python train.py --n_layer=12 --d_model=128 --n_experts=64 --experts_per_token=4 --d_expert=32 --d_shared_expert=0 --activation="clamped_swiglu" --moe_layers=[0, 1, 2, 3, 4, 5, 6, 7, 8, 9, 10, 11] --router_score="sigmoid" --normalize_top_k=true --routed_scale=2.5 --balance_loss=0.000553 --balance_bias=true --init_std_router=0.0246 --lr_router=0.000877 --n_head=2 --n_kv_head=2 --head_dim=64 --vocab_size=1837 --norm="rmsnorm" --norm_place="pre" --norm_eps=1e-05 --positions="rope" --rope_base=10000.0 --rope_fraction=1.0 --qk_norm=true --attn_scale=0.194 --tie_embeddings=false --parallel_block=false --init="normal" --init_std_qkv=0.0442 --init_std_o=0.0 --init_std_up=0.0442 --init_std_down=0.0 --optimizer="adamw" --lr=0.00373 --lr_mult_qkv=0.7 --beta1=0.9 --beta2=0.98 --lr_head=0.00573 --warmup_steps=395 --schedule="wsd" --decay_fraction=0.598 --decay_shape="linear" --final_lr_fraction=0.05 --batch_tokens=[32768, 65536, 131072] --seq_len=256 --doc_mask=true --train_tokens=243200000 --steps=3862 --dataset="wikipedia_en"
Below are experts of layer 2 (counted from 0) of a mixture-of-experts language model. Rows are named gate (a neuron's input weights, with its number), up (a neuron's input weights, with its number) and show model dimensions 0-127. Each number is 128 + 32 x the weight over its row's rms, rounded and kept within 0 to 255. Numbers have three digits each.
Before each expert's rows: "gets" lists some tokens that make up at least twice as much of what it gets as of all text. This comes from a sample of Wikipedia text that the model never trained on. Tokens count by the router's weight.

# expert 49
gets: "a", "ic", "ate", "le", "ay", "y"
gate3:095133132148059097138105121113161145102074189110209097137094118124108146113129092084148120100148107069153151168160153136077123119137133111123113117114132107149094121174082140148161159087140097103131164145117135140130071050127126157153126123090119141125130108120098144144183113084144094138105169165094173129140138069133053144169173065136054073149113176057172132099143157192123168167132
up3:130131112060121156121164120130159129131131133150085107102170132082106116126106166140085109148123131134080074031091140088135116115111156103122147158138154118074129101091125138154155153101114130118137113078134113165121153147124148090129149118187104119201115130079159133105091178177076164142141095159117100120096187131215095094107135110074189182083114075160100042143155118140136175107081
gate4:114105126048211076129097121118225119160099147194106120152123133164126150152152117154143129084121108116027118093114118144121087123128095126161050161144113100150162127156159111157111160165140179148108133168081145153109135136157174058124081152159176171151118140142207115117110150126073129123101133129145150156111098118159127159165092109101134133110146116081191123148180135164129117113097
up4:141119119062241171110050107124163144174120098168143115164103142178155125139125111115154108086146104106085111099132138156207120113122153125136041126150122093168169135187157087188101162185134150126112141126103169167109123169180187102125147162144154126150086136135145104113101179152112114097124148127164093133098102124155143112135103129087114088113115135042156097123148149173172107132140
gate5:142107145177149159156144117105121159138181119144110185084144138153121168121109147109132160121106174123138119174138117094104119086161169096136212152123179130175065128086070093156115111150138095120137124084114105087139114129144087143122144048087156204191144085170113135163147173160171154140114151130069125141134103125085107163164147090117142134158098149138134176163170183123067151102046
up5:154114093125133202178140135124101139130150123162101131088136126168123136162135168141165139117095198146098166170154163069067089061113140157155165144139111123198148162099089155178121125159153104132155140086065092101124133072097096135198129038096166126169187099171169172160149133151182101116132153128122122152143094125135098139112150089092147130160141155144149137145128156095088116171076

# expert 15
gets: " f", " F", "en", "el", " C", "is"
gate3:130074142124166122095094124122100166086176119074151139186105210059105149166113110140145091152112130077139096102122134160163118110127187104090137117131142094116119111171150108164132148183134150123131137113181149096114162114135162093084142114153117143133128206163098133145179097132152111127062145151106152149081114110104071134158100120120143122105141198096057110117055140197116205111168
up3:161078123098161143076105106163144145134192131116175099183126143084114147193098103113086165129113095108150093117094102116149103164098184139141140139139175183115149107122106147055149140113148154176111079099152076117126118119081158124132140103134136139137138151102164105158172094115097163176089074157053177141096103102118116104154133154152139109091121123111101072162045113160127074060186
gate4:136124158154153144156090140170176173125095138096147140112070119107185124164149098034173152074149123096115099126142160121095087136088193088189185109131172157143141146133092130173094134160071100135110107141082131141129147122142089176159161109139141126109176107132087102110090156153175080118140152103179084132167089124059143089127136087153115120108127191095076117093111170109073135131088
up4:113136080101165092093142097161142155176132138108133161144083103095110140139108135091149151093164199085072109155096085160116140113158169176181163160109183133149163087170070094162144103145075088172105132165141163100110141154142121088180120139119132161160184166054147051118121117074120120112120122102138158066142133162129127105137200113111166133085107125090120081085155129072115111141144
gate5:128186114112140168132148150151106109180138141094094160127073121102108127135177125180156137132209085101147118170123102101191158077157088137122141127084140117122161163109090118211124111162144079091129147140109172083088078126137114109157135179124158167169125166123177128169168128118126164152058144125109190119155134023135116165123168132089149118106112140145194119148109114139085144131072
up5:168110131079137178145146127162124100173157112088111141129068144168106127156152202161145146167173188084157146093085115114166153062133084058093152163098101110146167085093137130159167116190159113166129151168098115133040102129096092089167131156145173170170141134125161113136180091146174196117094155146111139100155136058118148123139133113114125064152167124149143133148131160117109136142115

# expert 52
gets: " ", ":", "19", " d", "20", "18"
gate0:141142117080151144102064126207127136158073110063164160147112178124117136142101095151142146121101042148143115142112111116104154114106138077114115119142098127132109102095125163113250154149072126097125164112130144139137136151108128130117215121081111129127051133108168132095170222141168153113126102122161099118140127147115123179150072085143135129170122130135185126111158060157132117123150
up0:110172155118161078175088120141141126161154204059160103123123140123134117123078097186182163173148114089169152167179103127182161108142109135158128118170128158123153135184100145122147127146097136144199178194134110128179129075153136136139151105128118107117106135117112170182107157138155119138093154100121213119144166129132128150194147126110133089212178114152174136163137097199146159107110
gate1:097110138132099107149111109133162199137168132159102174171109089169151174128080171121112124170110065111084105213175193107137139092146201154135122141103158141174137104152116072125093117126138080158139116140108110101127152178139114130140048127160170118133089152184086104078127195150142069168136111149179139060174130175144125133107081092138143133095134111104162107137156110103143101102132
up1:112134142068113100098089116184128090119125142036123130070106115136127141111080125109147129202148114095125139203139101113215137162141170109122137122115144166099152115167096122129145120160089116115114159166156102138134161140163102116122098158201174127161137127144089154168136117091156134119112142118114137150199157117099097178152155146094126090173162130131114108230189092192186142105107
gate2:232103120128128151080107148112144129157133105168076180101113151118114144110135143110054127084103118077085145145154088106110092163122085080103120121127160219083074123134080148125169139145150191087136144106153109084058140149070133146132185122119102123148093190113143132136183096109131128134124150143085157076108103154079102147096137078150180126125121126114083095102143141117092178125090
up2:165131123106169145053107163136100162138157137154120147133099127125108097099120124078090119112137161114133154190177102085143102151146122113143129137115152161085107034142110134151160139166150154172167162108137085083068170134121089133120161129138059124144107140144093152097186107144083126126123155124102245087151126123150087148133170064117180099163116156078101100115107151170074157138073

# expert 31
gets: " m", " f", " d", " T", " b", " n"
gate0:130115180143141144108112149089149144164194153132121142125135100147138095123107144147065134133146122116120108108127096085154137137189157200110130142126159136085077147147109167121126148125186147099139093090081103119161084140212131077165062132187166179175098106082145135125216133078110143110135193123123116092126065159098140130153154158052137110152096194104085159166126157116137121114148
up0:108127212134124136101138144108154112122182162128125134112158074128113137171116117180061109110160153117081134137128122114144104131228128175148120113134176154044114121150115149111127149140146132177148115070095104100145105112180109099195077161212171152178134107107136098104161127105117122055144163163107117079147072157111104124135111167103133096163092164102104110179112172133122106089168
gate1:170124157109167176133090131134217124156134070127092119136148065100084119134115185134165129100119177105167096092114123047122071126156146129117084166207112152086138127149137101145107127196125175166098116149114139104084150091122133083109070107161115160183160153124137123175171071130179164098141116157125126098077121126180129158116140129122140148115099188122071152144135168078138110156102
up1:151088091112125096121162110129129137146160143139153137102165092128150124119124157158205155118135067169197101162142109143226134131095107176118109147161139101094121141156134120141117144097169132121091135127112102156108139126165079172125077162138167101142098122167188140136139135147134128106131088107122112183173135047137127111099053130089160131069180175140102098083115140063028163104143
gate2:108063189163124168158100165147153093177157172149152189139159108115074183131105138147145160110120112127148084157113120110087111129172163168139125156125165148018088117175074135157113084160106194137140104121084152146115116084075110056138106103154160099179090171112136144147131117094155108122088054157140152079176159139116155138116080132116132122146092119116150099162163147096136103113125
up2:104152084063146098092106133130199140160154111132115112142150148134042102137128118128123135106116092161162124161149103107128118135094139132109110102178151086133161130095070169159103129143134115120147167199122168164110100124151085129091142130123152080136124126119133177125212114124136148126114189114141213135125082173149100163194171085100157070085112139136040114191145121117159161185102

# expert 20
gets: " M", " S", " H", " L", " G", " K"
gate5:104089151158108149155162142149154197136145088053113137093119147188129144140140115138097076074085085087094151161152124124089133120083095154140088147142138147095114085164124114149141121150092072089090122127169190176111118111124179069126126166088129117144109186183124107141086105132102180152137082161141106192173127098135118151158100051169138108132130126101088117061137108123148188077158
up5:104105171146171150147083129088130142079166080124158151060139136156138112139142146151117123094104109107089101160140090161114096078121125124166114169105156131131158126137167071192108156137109039097090159141154162196105170149165146079079112134047109066128128197169120123140135092099131131118107108177108090194127114133129086143146098063132153102087143117101124095066105112141149180127150
gate6:169050120118103158090135112170115096127156117075094088159130105136136131124089182140131118172139083089152121224255155097165140132128140133208085113191116110156147106076142108112197116093140108148115104110121129145115139102133114108052165123141114152148107095168123135152155061121178114125148137114100110121121116142121141120128147113092094087060126100114157162134114134171118128158108
up6:106096117168124121069137132149162151106151110116123109117126136107137163162128147112194100184143085091107090178224157100157122127130131127188107094180126127214157076101137139132198091050114112158113112123119139127143141131123123102051122112170123160144078101111147093092183179145176107103123166096101111187073118131155109090142135102171170099095116129089137133118141147160160126144059
gate7:172160108184155052079108160119173133085135193120081099135161130148086175116093133095058120104100109116174108153115093096129132069129156130117101099118127108054159137127107095132145105113111151161169144164148165159109100126104142116068179108057051135156167160123151107156217146155120114126074102151106111122099170104174087140107156114126157161080153126109154165100154149138129169097134
up7:129122059124096077116142112119116161123101161092100097134139142201084188135088187121126109123092142118179090161146094111083169117145135149150124137147134134065192129148079132130098166123128155177141093188123075150127077093097141086132152105142101130102174088087127102112159169154105114162111093147133111185129171140208170154130119102112103172049152133185153149099154097082159118106081

# expert 56
gets: "s", "es", "ers", "e", "er", "us"
gate8:126087135116104070116106092133144132118073181163132117126121193125122156120094119186206084153097137147077155119146096100118072139162131155099110073124124100057133151133173095160138079075097103174144151074122128153111178156120143143162087109131114214130111119093156100119148174075103127079156167146121132142110141105138113192164152176186089111141148144157143199135136153126172119132074
up8:104150119142101087112147094109190147134119107140166106127118151137102081123119159119166121158106134103175115126126106110115068164142153138123128130184156133150125129184130136175140089094120033196146200137126146105089120062167108191097081126145160168161154096199153114140138135142175103119201126196101099143149190088169149130130134148174095116145154155123090195133091151162138135185110
gate9:047192177195121098101094116094127114154120125097136088105148127100165162158155175144119131075109117095170141197144141129120099198127147108163115098121125158122118108121106181100152165133078097167120135173141167104072103101126114142076122093187149201204124146138135084113103154138122099129158153177172152124154203147204142131146124135111107088138088128139139115105156169162159105139169
up9:061159132170077131104117179108115093123139139147135164125123145081100137173196127075117132096129084110129173129106132150116075182121102131150086150099072181117164152151136184123160145103168105183125102091127158107111113131113139109106140103155131121161069186117124145111115080090148176120176097162203121083117188145060129083152103142143085061177128126116137099126118175123196157125170
gate10:136151085185078097103181088130164090124121129091194150214083149171110098203172153075153133147154098163122085091124158125110121150103154111084111110094192109123129171169144130148134096082121152201103175129101096121108078141180118115104148154149163134136120126158143119149219102113151138078110158102177117098112176141086139128145134148131151129124118194080089124097110117115082151132115
up10:057188151194151148099133098138101102141121131072193142153142179144079092182169111130105131147088163146102115094104117092121133159134128144145146122123182144167127066196151148133144112110073159168118099143140104132076134142106154105049108193156171141100130107164069108115143139128092116119151155138125121110137144143101112132105090105155146053126156093133028162137112169087146159069120

# expert 38
gets: "s", "t", "it", "os", "es", "is"
gate8:102171123140130154082140116200110114138107108127137186112114125161070112185118138064182123086093144116112067126093119161103078121125099119171204115134140110094110135159172128165094100096090080173095148144126189136103123113193119135099101126101114108150188075147111147131150075124144204111120118126102124167175118113136075135118134113129046135147110125162087200110129105128134162203121
up8:050157157121120128124145116164097152058147110145099087150106139106104176081142146153170081139129142105174125125097135116076059169085124156119130170186166164153155154161110083173074144150106091131071192125137155100126160171107132152124082149109070145132158134127066169089118100157107130100145141118086085089088122165131042173115147117166177149082095125114100123087134147110132089157100
gate9:113077097145107139162143129082156118102167184156144145169141112112124161197173194100175154153103104180104125127169124135113095187167149106107127155114116155150174130125222131171114085084130169116099156112106114085121136107140147179076167112096101173175119150140163130154136170100103079090126090139084100116111151083148129080117110167080101157168084111106139184093165164189109142174117
up9:141102136140083129071158113131114150112157212126137140119133160177119170086134160080143095179114151176181110131135093191118128106144117108103172143116108083147118166141134157121143120136130163116102103165068123115085169116151128179095084180119149177180164173129139079135130096101175075169128135139077106098144094115156107114138130156127096152179063148086154140033150143168163196143167
gate10:094138088147115139085114070156178126138146129115126153187107118130075154126118087148101126162179108122074160112139164131168155139093155149123141137148181128180105154130119108132151184133112057150110105180102135140125134091118100132111146130095101136135154112168165031131135097089110142134115185158136144103148181124231131198177190071165094134135114136083139086120123092101178187155141
up10:103113103127136167115111104127180124113129171126129182182136140133108147096124075199146157144121085176092162101134160136143136110120175153107087094162111080158122161148148096168155175154122109147125122151131127134158143092138112141104129135071133148090169113107125056124138088048072121112150167091130134090162190109208123209164180077137079179128127149107150094174138079104092171146085

# expert 63
gets: "a", " B", " s", " m", " c", " D"
gate0:113144200121140159069123162093121142141139111114150151140117108171127161155115091114158099188126121088072146187165132097094125137085116072124104144083137168103175096089110093097094115153165088172090155177108147050116089144115139109110104197149087135113054195143158143108095090123088083169162136097147154138095137058141111139121134114131178161160090081072166121111135139121177111149112
up0:129156152120096152082103124125129087075143143095126140115131157144127189158092080121185108147153112072107117178171141084106123088058144077130074136120139180086122101122154140153153144140148081154124152177097138119138121148115135111091128141073020104118087205145136137137079074101122126139088157121190167136139101065145117120141156146151105135167100127085183128159143102144201092134178
gate1:118151150122127122132060109175133131170131154140159189104140182121132168139160118171143123198072131125154121111118146181132093141166164136172181143146113132092144149160075174097153136174062114162099231139098157117123149127140072039177133099084131120177119145183077156123076114091131138096125165124113149079124136110123100135132133114077109100168166160121141075113117127112144187120099
up1:134060103122174120081159070140154076133150149148173109162117143114112171126174113195140179138123108111125090174177129127146116120166149107144174141141181128103130125145087121210148123110036117089057181125107174111106113084185069130080155117157121123114143133179128111183127114135152154115148097135150175170086116075117121154142183082164146095178160146143135089113109133129117178134100
gate2:071193136175102177138103125154127149111133135120170179137112125147193169166177125155134149131053156122135135095122119213118103095122136166163142127061141165136128095119141099111141140142118079108082120145153107173145132114118165170111161081064128170108121151175102148158107152120131150089168123151122063133147117123093154132201104161126090084166153116136140122205119120169220151096167
up2:149074110104137123128122115157097045136120171125106123149177081156139080142126148115124154122148162172043076073140137058138133128146133160112093096145151164152127148171121163156188082173149167112103098136114184130053129144178111131128098149119123106128145135145133159112158118057166160130100089135116139189153126174195141112159160073107154140095138115151123115047156125077062107126134

# expert 6
gets: " |", ",", ":", ";", " –", ");"
gate0:149097098173131098084110106171148110093087150080103105189116098137097114124119100065080121104133159174133128136146092114157110137156164153139140125182170141148153129144131126127097096165028135165169191217130119110117168183146067121141093143129073135145160122103129095139120114129123215132148159125126106148156151140141150123127100079179188114149127178140064087114145154106094096162071
up0:123134189099201152124181102055170139108091185108113119120121103117140145122143166151172161097119202111151118145118150124084064106121070150103105145131150135138152147195121083170112111155127125144039127119119101149108099117157140103063073110144097150135153112162111157167146125235132102142167136139145112124124110054132106157111134153124135118124137138097188148090051169128139161102111
gate1:142133152090166151122150226155152117141163142125120082160174108110117131097168108131124127087076093175130079161113118108149145109102123153156105122125145159106096149140160124143107108181180166125088128171136145141103104138161153109047130156140149134162093096091139137156160053118153156102184139169125148071014138107158173159155121111095109117180094104087093101148144095126078199109125
up1:118136144076117151128110008147160136151113127108171161178083179128131125131132123137153146136134114056074102133146144154100136122116202120114214142150189117149133104115106144166126102157099125144103189117120140132054114053181119128076110139121128169167127105145110111154146105147142149115118145198162182142127172102147137157181141143142162096159159088114149102201127153153113183101135
gate2:108177161164183079139091038142136122128179164113116129112122133122151123136150098152180113134162200103118145148109116152171098134169190157138126134118101142146178109160140060166055104173078137157105173136151127125076112129142110104148117137102109156126128103128083131117087158163117006068125170119155141144185106137157114201119139181133137093130120189118123119145119157147104115146147
up2:130150203170184123141115056164150099152137150099136095116076135113131130124158083132173135119177155118143142155125080139152100136137177142166094120160149163129152081196152093156104107206088146191093168114150129113103120122196101061160103180083069145135117099145112145142136113175129057081134144122153159135108115109167137200163118184108127132138122175109097100137116159090075111145149

# expert 14
gets: " |", "1", "2", "0", ".\n\n", "20"
gate3:132195124135160166133144165120149153140078103181175176074148129159179150161144061132140126049088151092109087113143135153087063075141106116182159142105119109096127108151077117105098108178091084117154126159134138147145129104188174133048107095114158110148093131109102180168116128088164117117145151171136141118101137131117162147152097129134174144052150154134161140160046138121125121105070
up3:140173179127108123102146133110128104156101148129131177117143174113162120155078120134159120059090097132141116152117089152101092126154103138087184132086236095075199160163137132176099131121131076141124171125090191164108110123148160164125136110111143134129136166128098143124113175122164097095073117115092189148095100099112138127116108078168194146062200109085107160171094144117116093089138
gate4:078155152101205110123117160089128180218108116094150122099138117143120117137183158111087149059140117112097162130095107106085133118110100069119133136052124115135087059106097123082099086160092114080153080118146104135105158165131133119126139123109176136170149118106108160172152116133121154124184127161111184098179158117187131159083171211122145127158132106133118074137078115114164185138127
up4:128137157087146134158129141101155179165123153114140119100171091154072116157182142160136159039069158105110147167122119146106118084051108121159163131152142087109126082104124144078103155140111171080114120113173147187144157121152062131159147082131210161177148179143167143101132111151158116106119113174090206106162131076128138142150113105138190180152188090148093135145135138097118132144116
gate5:062082175118165148088191116095138109130119125135137164150092147120164160161092178084079105107112157154115143098155111117129160164110155127099084154166153152076164132121163171134087081117115122134155123121129149215108164077149138117071113090146184109137104149176162183102083066161125167088126079125144111126165126167120101174105095112162109121098133191110142155182142094185084165082122
up5:058100165135187148103157116110141165091124112148116132124156117152147157130115173067106100120108144134120158093169127096172149162098166119130111178166096120078142096102160162124088096103083153126121138139171096171152130111142154099075136081110172144167112135171148189102097086159094208100130127142128105045142146159096127192123082107146124114130166193131148155152119086200062184115140

# expert 36
gets: " M", " m", " L", " p", " l", " w"
gate0:147134127072136101135104121158114177203128115152105097136075140148113111146165100074141101142161129113035164103116125145100065135186162179146119156134159139091127141151088102119133156184113099111165172160127119070115191117080089120206107136179107119146089097131106167102143139101212157096087192098166123112118118089096102135139134093159138146109104083127075159140100171096117150136094
up0:112140089062129062133158106111093117135147134121163117153113204094129109134151066130177120121185156158150129112180129133163148174121111112121143129123143128118143134139130178205177109140088132156106126137080101144058055084164112145143097189169152143167116124128136055130107176171183081131114122157172192088144160146107114103174125175159156178078126134153131116112163155163126114066126
gate1:076152114148127098109103218141089134108155101148132124096149182096099122132107167102126107128081142160098120087128044061067079116120088180088110103144154137096115133129142138134148191125134163154131115183121076072095133109154145130161095155123150135136112127151209126102143105122094170108133194121102119142101058134079071159180148089127145112137088178087094147070116127150144158086132
up1:196090074104192078098133131187128178122142153117129147145144166155122111155102129100166120183129110135067153105189054066130110175135151118113094125122130127058109112093148123131157156132096181126106120162117121077046119127170123082124066130150134135163077186174153095073142149121091140086118130139127105189089117086117054143139129105123125147160117144101097158114079138148086130118130
gate2:142072114114123094139137107106151135123135126143095132114122137118103154198087132140090155133105111141128124193143147081105111157105132134126078073092126162127182092109191180099149140159149122153140184162131108133181189161137132148123066118177150085122168188147147126111190095078177143153142177097173130129081098081158031129126100153090121122115122117048160135122163152132160118180186
up2:183134117120138111145124134083134108141209136163161103111130119096113135158084113088089162110126085146164102118146102055074120047070121132127053107128129117148194072109153162115131082086168145122112156132095151159143134159169146108162161116120173077111122157090220092134171096140145139172170122104157108131093132131177093126130110128100179129098112111094161173124176145175146113188159

# expert 45
gets: " S", " C", " L", " P", " T", " R"
gate2:140086145183136181145159120146165162104088102113165127119165026113141201157100174054144107135111104159171130148135091073116117124118144088157066103149125122128147137087191182111108107132183179151140155129143155115127163120127134156070167113106140075146090106118149140146176157167186141137170099095114043121096102102125122130086062100137114106128128152104121171103069133106110141141136
up2:163111154129111134101165165133168152088095141120189129161156095126134179171103177084083140096107106139137167094084102089084097141071127107148092122121127210071128114138161162123156127096166143112106150137162145169115172079110141133104180105088107114156069109118151166050164167112119122118188134109115093151112157086189126165102115078159122079120174204158139103078077138131116112116155
gate3:119109114104169118119152089188140125098098118135140117127087232162130130137144150124149143152127140082100153083124148107070113162094142162127101089191133073103134059168152119170160106123094076099154169152150140152098182140124157096102136163153042131088117167197139131076148112208138141099113156155106126103053121111173072130151161142142097114090159132146117137156106093163093116166139
up3:094133138203115088166148122149107125086094106138144119068103212115151115077146127115158103202097178155145122103145179117110147046132119162085158067170090097127174112153170099121091139169148158103101100130146091136144130109123145137137183131089092091096156149122050131106139140169108068126061161106107113155116133103113115077127079159126087152064105091075120145114141123112136102165116
gate4:169116085125150090143149152116148139121129137094101108198079098088064147162102139064075119120169117133135166153157108015111149174122148162121095135164139134106109089067147160094188110143115112183141134146140111137140105149146094130138088142135121136152160085087163096174208121153160141123151157104159059056141111125135141156090178086151133124100183170154097145116113173115118111165101
up4:133148112097111133169109146135152140101121121157143150129102101118095122125082135135120141087116094129113149105105148147137123132113172146105096101158135118089079076173184157166146152163073153131067159117184105091139161123143099105114044112096129134154125131110140087063087205169139103129099178130109028082056154136137109161145145101128126144145147197085123104088130183101042074140145

# expert 35
gets: " |", "p", "ed", "s", " P", "%"
gate0:113164129136084158169110110107171172085194144134125125074117083152105113054136083085118192072099111129127161112131164108096048081101148110166029156055135078140127148149147119080171144109115116129145109149075086148130113083156166156130138203135170168123126134135140151131164098123124117166087142138118093131121152177101144144144143091130172101142081116083169131091135120129173131144170
up0:114163129097087135151124105084147142114171159097123152132147117131081120105115099147182190088132143065152194174103104105140084111149081095172093166127112126083175130158163130186088210152132076125164138182116110129106081060141061097168111158138145169144134112106109131112134092111170130103076094162139150208147125156134127163161158106121162127146096136151183117137173070106156167145112
gate1:041199124164105145098082145134128091158137167052107160147133159118123144115156138106080178155129107123112157169165045106134143115143146109168088169077111145153175157145109155140130143130179169119173133158114124164144141124155091107085104079073145165164150079181121125101120071115136077100058136118190146118139110131147155115101120132120156088150075147092135115142168165138149174075084
up1:089152127174120134095125122146152117156150191103160170155139149141137161158138205108118180095114088165084161149104111153105097165152104136168119135087140183175188182159124146113113133111140136089121166123103060158130144091156115158071137113098118136130089066162091094155163057126167090129145097122182116155154126143113179126129069202162084085111107152074106181156129187121153152117105
gate2:153066163138133165055136101156162109120143142165161139168089168065191163124193125073127161104159105054167089151159124168076123135119087089154150144161113155090138129131114134088161133118125099166120164082097149118186117136123103176157101066131133165139068087091127161151128193141117093151135135164165167108139125079150110126135147114180113106158066199077130149106123160139134121144133
up2:103122157176080144075112115140147161133150138161157162134083185154190134185125123050116156112127162092154139155141101180108097124143124082157126130097103127087077145172096148129129181105122158130109164097016130152142110112122112147156132090095127154132099086117103148104099188141165099114152111136138211134161109100106092101163118123171124125178042191078139165098123149144156094124128

# expert 11
gets: " ", " M", " c", " C", " s", " t"
gate5:167086116132129139124144167181103068093140093138120092175097110144161126134143115120139135123144060141099104124081114163140135091090079093118138127036107165154128209115081112142128143112140139118135161115075112101179186107145093136046188106104144143092162145091083153135101195127115133134126105115191122130236113119148147119164059128127154100118088096107158138143109144071129128104124
up5:140163113105142157090139103215142151090138116164173134134157131128126160147124124119137149141159095129123122124109085104106086133088162136160100099155118148088117102150116127150129108157097055139131172142091120139143106163139123108042180102105063095151138124124105170032104199172205145132141133107157080059145126172147121148107089124141095143135088127120135167080027126162132070117146
gate6:147111149166114184168113191104158105148161123068114169120113099083131171078203181155116124119088078117138117101105171130105083137107216178158117116136123151099137109153150161120116114112169140115111124185200121149112139138161125111173039185154156122170129161144115165131172105096161101104138131149150066121123127074149105118138111140125087162123110100079149111123086132185060148160152
up6:118066066128210091097134085181187123123139121068142140146110106073113162137155098116123162162144107125087069138135088127146139175161168131129143140179146122168129108095120111158128109156063113158071160136092147134127124092166106105005098155209144147138128134147122074194176153167188145127117150153167129111138145139144121158131148074170133162126102158134140114125148134136110155103116
gate7:088117095154177123145151116131135122130124109084139137092125141108092118170125096146114100126131146143093113158145053135087105077160156117147173135062146107119139108077151120188131150100137138183082138115102179114093126199098108127066178126071150156136136121148172095161159174132103147038156093121118204124149134112135161151110127118124138168156111203086101154107170157062081122174066
up7:148163154175156173146126188095141093134136111073139164089094103124117110183161126146113136082167164121141123177139091140052067089116140070167134123058129125149143100129109106146095156121148182186121114130093155137122108155117126098144185126062122110129150106097165111171145151116132132043173114108060210146124103132155171155087116116125149101124126181140123127138130146076100075171074